Below are experts of layer 2 (counted from 0) of a mixture-of-experts language model. Rows are named router (the router's row for the expert), down (a neuron's output weights, with its number) and show model dimensions 0-127. Each number is 128 + 32 x the weight over its row's rms, rounded and kept within 0 to 255. Numbers have three digits each.
After each expert's rows: "comes before" lists some tokens at least twice as common just after its tokens as in all text. This comes from a sample of Wikipedia text that the model never trained on. Tokens count by the router's weight.

# expert 62
router:076122127136084099095103139152092109125045144134102176159145144176137135109111110171136051116119164127087128109138095087112174109120153147090077099136109147123112165161136129085176148099102125106163143146167131085097088168091109114194180159163107092147181107130119065086115152075099085167168130107108089154130080161182143095169195107104085113117151106128117114111080167122066101081132
down0:119136154056130098131160158107123128167115179117172113169108171162127120116144121091138171065091095045117054133111144184156073165160183169111068110160148121177134162117104091084114141144137131159142166075128158092170134130121113099077153117171112111129148087091142174128075193177087143093153104100147171110106145145135110131142168117140151160163072158151153180113125115145104106116188
down1:078085056108101126130129168157142197184147109100150159136058124101101110151114053096142156129142053092118143132152173151164044104118169074194137163066186086166145192119113143146123160142174180100160123114155115159139097131101137138099117162140156100133171098109141151143121152092114121081145116132140123161155147074104104119120160129139129122168072080157153149119104098121130116171165
comes before: "ed", "ing", "ed by", "ed the", "ed to", "ed in"

# expert 102
router:093171160118106131122128130178067105111156133148156072154152170088125147138092079156109108065095078178149115075153068075090208111191096105059117089132158141141126129147103106129105128137181109115106088115112165140091168167119136133160169139131142106202138122075125140104103135100153135159132148071087148164120068100102161146128139124156173137119184135085121069118117165181172130142141
down0:048138121111123097148126122095111123130123111171121125037100167128117121186160090090154117162110158117122079104110147139116123110143174150092110137105114095092095172118116128110127140107156134117113107174119072015121149118178219161076141124145093120143145110135164161122103112090116172128148134202121173157081125185174085133162124165143162159177115096062120121117110092143132115113067
down1:136142181089087116086170127143104184085152142070139108126153096111108194201098114160133162130130112149055141080104156181164081124102185137163070146126070131129133107088167140089174146160097177155119123175132122145152117149141075091172107183113088110095187116117134103106168163124137052104138149202113106106120131125160121134162132128112188122114078128119103174108121151146116169108151
comes before: "\n\n", " The", " He", " In ", " In", " It"

# expert 88
router:130169166131157162088146098137127121122184145183106155111167114113140117120099131159072105202133098146113121134142091179049093164103161122131122137070163118138102070111164100060106138114118167088112142123148074115155127129157118151065049175137133103089145166095093144144124203122122129106164135164058107158103113134140137167132152120109156069148155140181160190160154080148126139167081
down0:117150121118171118169122081170086103107123100148093136173169101156134151072175160122105138088115168137130119151140129141130174193136081181130130230171163134094094129144104084124128116145149110119068146166133079172111076087149114104135165106169121124156091105118195201111157189165101162188100142147122152159074110073129109139135133116129176096118128206147130107152133155113171155095129
down1:122174100104175078083121117072105112085174142140131172148145096134130151158132099121150141143115149115130136154127104129114132115134066141092168120078079119144104167126120189132160106117144161115113149171106126109057146115108181101145126088200224108160165145178119111133132160149189130099161119108193159171088152085134064078128193115134086096165146156110098081119108106206101144126109
comes before: "\n", ")", ":", ": ", " (age ", " ("

# expert 107
router:131166082117167082125101130166147080099098153117158148118126181120105124151136116091125135099162102081136140170147177077189173083149070129088110118110085119140121127106081131122165146151123183113120122095106126146094158137153203146108172096097133191125159152171136131175084182104102169112112107076118145166097079133128121163077189128167105174084201148126097095133186152168104072139110
down0:120171126138097073104141072111117082042086146105082115092180114137093176107133132103096115145064144133150169070113067102192113108098146081117157163120142096095095045208095096104165113127116115137133100173138109150089181128115109201081091111127167126116177128108147125152161115120190079084163117142101136103129137134133125138110101152147119118090129100156179158080104143100155135111130
down1:086151100114135103105160133136175131078151143133124138119124120088199125106125082160147119119119160127149150119158175112123058071152220211115180131148145141149103121173128115157095081173104086188085107097131082076101194137102130094114173122101134128177169119146157132188170120110105120113084185117144127116130138105110076147184129164095070075133107090161106147169108160154127116156143
comes before: "| ", "-", "|", "- ", "The", "- The"

# expert 20
router:081141121142078121110134159125142096116160111185142136114129117105143106164121147072171153131093130138145122148141065109138237067157134152104156096138158134121173195111087123126122131157207100170096106195128140120114125140144136147177099107133132087139150140099131146106134122053197155112166119064106138088156174097128168155161160158138165187112128093094125083141105097119081138155048
down0:108059103144101181113066085114062103107185097102076155152114157123136137211182117090157171174112137130135125095161100064181141152183094088151110108146127170109156138122139086113064146113115118141132157113123162109118178160116138127111054156039164168123126105152127138148154090108145122123141137060114108145144153167097170121150108115145127131134160117165147128102128155080198158083127
down1:115119108177108079107134115083181082156134093150119076077088160111089097106095163087149154143174112106122116121103166141193173155094147132165144154164166054111178096148130114130099116194149095128084148099114144145152153106121125165119077102083154167101134080132134129193099126114079169085114101121138149066149159153126148149129203139131141130103119090058079103202150096166143108144118
comes before: ".", ",", " and", " of", " of the", ", the"

# expert 99
router:125115101146170141142118119070113160174121102132104130174107101142165139127169158096075154176133140134135138166167147212167157197102094134136135072202153112125149096073161155125144112126081087190127159158066111152139149111064135131117086116156111184135118156084130166163124110152152155109096177157089108121135127145123124160073062132093165141162155148111089143121126086082135097047165
down0:122169123168124092113138118158133158184133127150099151133091157126129105178159076129146138152057094152143113097083153178117114179118139161154117143110165222143093126114078182083132152162068096127116156136148129078166129133135193129119115204144141109166151148078157140085117120096136067190067129100115162117115157159191109185140128138083132126119121110191071182142146133160112120100105
down1:168087138174092125133117150047061166132135109117083153154121151136135092120127096133126165158140159172142143080121147093089129073131085098119100128187115126155171119138144072143146121133131097140166109156121133136170127112095177088139161137188109141066122166158110037143141072156089114064156071111106047137125101127155140151116177158131163129155112127135194080094105164096158076102108
comes before: " | ", "0", " |", "; ", "–", "."

# expert 13
router:107137137145160093134076189107184137120128107197117144107179131121127072088152104135200121139117089084148090091174096136140175119133102148141152095097121172132103163119109134127077118133213079183079132147079162119058150100160157138191107112057086091132174155125116150080072153125123107115184180153106116126107098115158130135119139138067150093126111141166128174097106169154154143148132
down0:091172131150127114134184168139140139118233104132097064116148114146150192197076128137117077070119190160142179130135181096121158110113069123098180123118114127089119144182123144176156182091092132153139135196139168091162115134181151070124128102158150087152121151090116131097133109125188125109143119154138107139166141150160124159099189140142109122086177110155148131125148140180122082100119
down1:145117119121204161122143092096137128097181166118064087115105113127086107203144121169144174109120075106117153129100100128131173113123166124133132128173141147118203170105162147107170104127131067098136127143110111153112055091101157171103118127072100179140055127087155109132130134121173096122158148138090201063156112154137166151128119118140145078110131166061137112138140091076150075085167
comes before: "1", "\n", "\n\n", "2", " The", " "

# expert 30
router:143082147155129092157124193102141125173157096095100094139073142102181203141060136141140123126131101137136093187122098153116186110066096111130139099151158133150144122095157120112083112144167168085130090057159156077095103128137105097156147072115161157148090124083144108129093130121099127143174155154095141130103062108097059165130144194078147131139058102165091165117114173141152123171137
down0:145129090149065123133112125137085045140131105099163100105135142108186175109142124178088134084126105102216136100123113125136079060158183101108120114156129164160150083129143116159180131088150049138117156127117145167175153131090124066165100170164151107100112156141115094104087110119149107151143139109047122128149089108166177127194088191114090150107095160153149117109145145177147111138106
down1:167114127125114132103127136173113182063053173099120145100114094142096124104176106101126082163182117154153091146183129096133095122111123100162079102161117071148115124089135093136128178108100124106118148188094097127092122186139068104142090091193094119099121121120156169155155097103153146128140178157187098084128158175089130148121078172094175087159168109134080163192109146143166124170147
comes before: "1", "2", "8", "86", "88", "85"

# expert 61
router:076115128134172163130122118136165174157190046191143170127143079172104187167120107095079097186153142126124145128134116146122119129087078081116127083133150091131167139127179116096125088060100146116123158141138103072095107089090082152074086134165135126142152096150150098130185105153148175119099158140143141153161201121132136114140121126182152120103159125117066136149111085056087150113173
down0:140114095114125154117136153084097090105153126154101118157117125136126114118149089141138123072163151131136157188138129073136166121125124141162156070162126130096110111118131139164088116116073113097097120129066040116123103116151104118165206106171018131171126146170107106137149125137092178082141116158172187123143042158114095167072146172144092161099155076132157077125127119070132120169147
down1:121143091164168174146148096119138160065136104111123064123126116129135172125160141178116110158165062090114112178190181092096047068138098074096107141125111131096104164133165100132123127139148151189162155094119116128065118077072151118146145124175169119146142081177121100077149144177166110086130128133167196124108127102088142112159116166162080098139142156137136094108204119121136096136152
comes before: " |", " | ", " ", " |  |", " | — |", "| "

# expert 96
router:158159100117117088139106104149179077085072086137086144139073161081150142180142122087145112143130105042149106128154148139119165108158180120097139117085074146184108167135089190125128173122090138160125144088099095122106138164123129133110136114143090193108124149158162136178079159103159182126132079083140152178098076102173147123103122096074127166095104182109123116103175085168120100178097
down2:145104119080149102135155094173206161136124136126147151184099136136129122097105155182160118107129166125102155134143140099151084115094172147125119119125118116123160136110135121161129116162133095178112110137084042127144074158189201071145144120134213138141174135108099180168154166116106144089172165146161076085171145106125080149052102126068158091142142126124134151159057115145084157162102
down3:154102122129119106132071161136121063098154127107249091126142125102123107096144220077158081119095092106161160100147139107153116149137118098119133185158141115101135098071156163081135110115126114119129162126116120159106109144117074158119120152158125118131146036113082170086126123099130076210146131113088103075119105148098143090128050111164088070107143100107141109104098143130113125102159
comes before: "The", "==", "===", "=", "In ", "In"

# expert 2
router:126081091166143158106114120169134204115115068136145184168159145193117132157149146131116085150163128074131171136101127058159157128156160111158154120173093087141156146181122082100138118071162116132116132163130161110163111117120112097099155198140063101127180139118144116061120098174121095118132108168140115138131111125194148111154176160087103096068120131122093127118076111151049175079130
down0:148125090124078133098139121139066143092149157191093076139175134098107166248088167204143097109123111104139158124124084134143078116128137097098115150118124107142144111148137128088133114095153135094134184167117106146120172148109049133116075131094153111101100153150152156139109078137143163141130103131087130099110209141095155169055148187088138100101165168122137130130082112145116089163171
down1:146133145103177143114083158153139104088108163104192154151167097128143091126190135064070173137069119159084156122114084152148099151086168149109106180109121120089134187131127076175164082099107158077116163146134121182088146120127157127115094132144109124130107158158110189140148142088139113127175079167202128144135110065156090115142136135169154110173183112152166100196097104125124115138062
comes before: "2", "1", "3", "6", "4", "5"

# expert 52
router:114158129107077122170196165182152091127169080139128116182099159106144140171125124104092149085136153166156086124090057079125061119145129067133120123115190113141150126130151076085134158186179155088131169127093135070168075112148108176133135170103150096124092148116167142087105127046134082113109158132107152156139162161093129101161132127150154124085079105094115087143114127124091161162080
down0:096118118091133087130128134047186136071153112163130094126127079166174104147169118091173109163086131079165154100090124107120186146104107152151129094142120150124186122164118095103138159132098071110187173142159144196097168146130150104115100113191130112157113184054107155166145117092093103123130180132146162098140101127121121163110062094135175138122147129064146120095134193092135120113071
down1:124173131171172160044129145090138106140096116123155132049136137131155119121075053170132048156092126102128180139184156124129154136118151072125130101113117104099124170137142131109143167146160147118162142086178107142130120129129137071116111107166103144174108132177069079152121116066176110156128088075206193095090153140146173134088125104115077085096142168127149145096103147145168135148138
comes before: "\n", ",", ".", " and", " in", " ("

# expert 23
router:137152111162180144112084090113093129096140053121175186141173099166108120166147148147109065120143103103146157058136137141118075147100096071060141105169150136163153103152145088114104173093124109167158126118146183120068134133095100193081139129082123159157213094108130101071134132148117137108118190092126157167125175129120131135137151093166124150086165131071122174157136130099148181105144
down0:138119176123157169145128149151124113105047128152122091120069106112151144097139129147068149126080135050148113131112145063123140112086163080159137110127127092154093169069164138083122152124121101124137116080074131154113148121053129158080224160115125132070090097137148135102106123085056139151138097157123113159102084129112107130095100110083138114120119133132141070084083115113132101177212
down1:106100084149138173138144105136077115113182143177147099133133082131151098106057105123121146153148067151109092104150165145084128154119095140106098169146096125164177074059119166075121159090219104146091132092124160140128178142115121121145138090188110162113144177073123145123160104173095158100110187174101122138166129108124186086138102084122103165141086103135136074163091188101100121139158
comes before: "\n", "–", ":", "| ", " Order", " J"

# expert 3
router:122128110109121178106139127116121150164143066140048118160086081138173138125112115114055131123190142198130095132097124146120092167085110140158164093195164061173169117114188093066139078066072103081131128157090091124104142111070113155087086125140141134061139122101106115144167093122127135136111170130130133168150145168127080142113080132173091086102171140118115144162106088111125113139154
down0:114195124163135132144157081123072098118108092183140129180104157125105128122139183128091146137096135173118188134138133115070169112175103138108149181112150168154095132159120114087003115161132112125128102134084118116127129072154144115170076148113142140195141146161118136108196129109092140143093092068158145089132118113070116133164112112168163091105148091170170136094048102136123099136135
down1:158123104123105096109123113081197182117135156117141136159121128121126126127131101126095179096127114089130143105133058118157138096209149111161135160092122140149118114133089180111118131168143154160066107106188134104159158152144109136089112101077142140202152114085098183151132078147136114085177131117160131127035096100119127129192178192084172152179097099145168103069122165117119128183162
comes before: " | ", "; ", " |", "–", "\n", "0"

# expert 16
router:116141184173120100091121135096121093121173148162139169053182133080129083161154174112137133118127184090135095150157097117134119099182144192091143162080178169159135139100103146118111129183166159133114146143167175155106172146125145077157097081132109093159124091157106152120115146129136175078157171103152163088122130117143181174127084173128130141188105094159180095194100108187154085121124
down0:194085159171085106131129182137138087135115126157132161153130145099123142157153081152105111146071144093139121131096076097107157130149138136114143158118093124088034172152163133131131219126159128118105134107220157124205122145142113184118122138117112175131175148146142107133115107049139087129118165174086144131125178115108121158118138175172112114120161084097199101122081156148087103135078
down1:107150088159148140113095120162129061060086210145101102119108089139087133128159143110067049125114168127113107150140085062153116160139209116140134105105137134137125111112149100180195136135082173117136142099144134120143146109130138138146132151168155098116147098113129101145052182168088115113150091072066159082050120138165101149119120148133126123108139170099131185172074096149110137096130
comes before: ".", " and", ",", " of", " of the", "s"

# expert 41
router:145102215124151157167167175138117116151130133088083126163086147158173144110078038115106115169137075176132129105126110180116076142076152127180139129126097138106161100120133104144117144144175157107124149121091073155111137145168170134151121165169082100031126185047107118134114135116135135116117169157115111087105076124132140147129143092079112112163081125122112109062104158188156144157137
down0:131114163096094137178072119124122147095072126098135104118121109124136182093149146103097149158144103144141164096118108156143109121091097220153180182152099137107212072112135135098050103171105119104110112065149135116147129099177168111105087093123141138067149159162105116060136118093173183063087113101135110101122084142133113170130148083130104113127115071144109107107113106081172070139136
down1:153140198116115121118151116114084089195110132147100123125152205140163183098129068122129153122146075114150151179107141143110104123115134167122103180171108215093152104189100101177177134127106171141154185144154132115206171155112131118144124088160147142092198149091100169140181171135054184095135129110119119088155112165115160065132144123134112103114122160168150108112132108146106102133105
comes before: "′", ", ", "°", ".", "1", "2"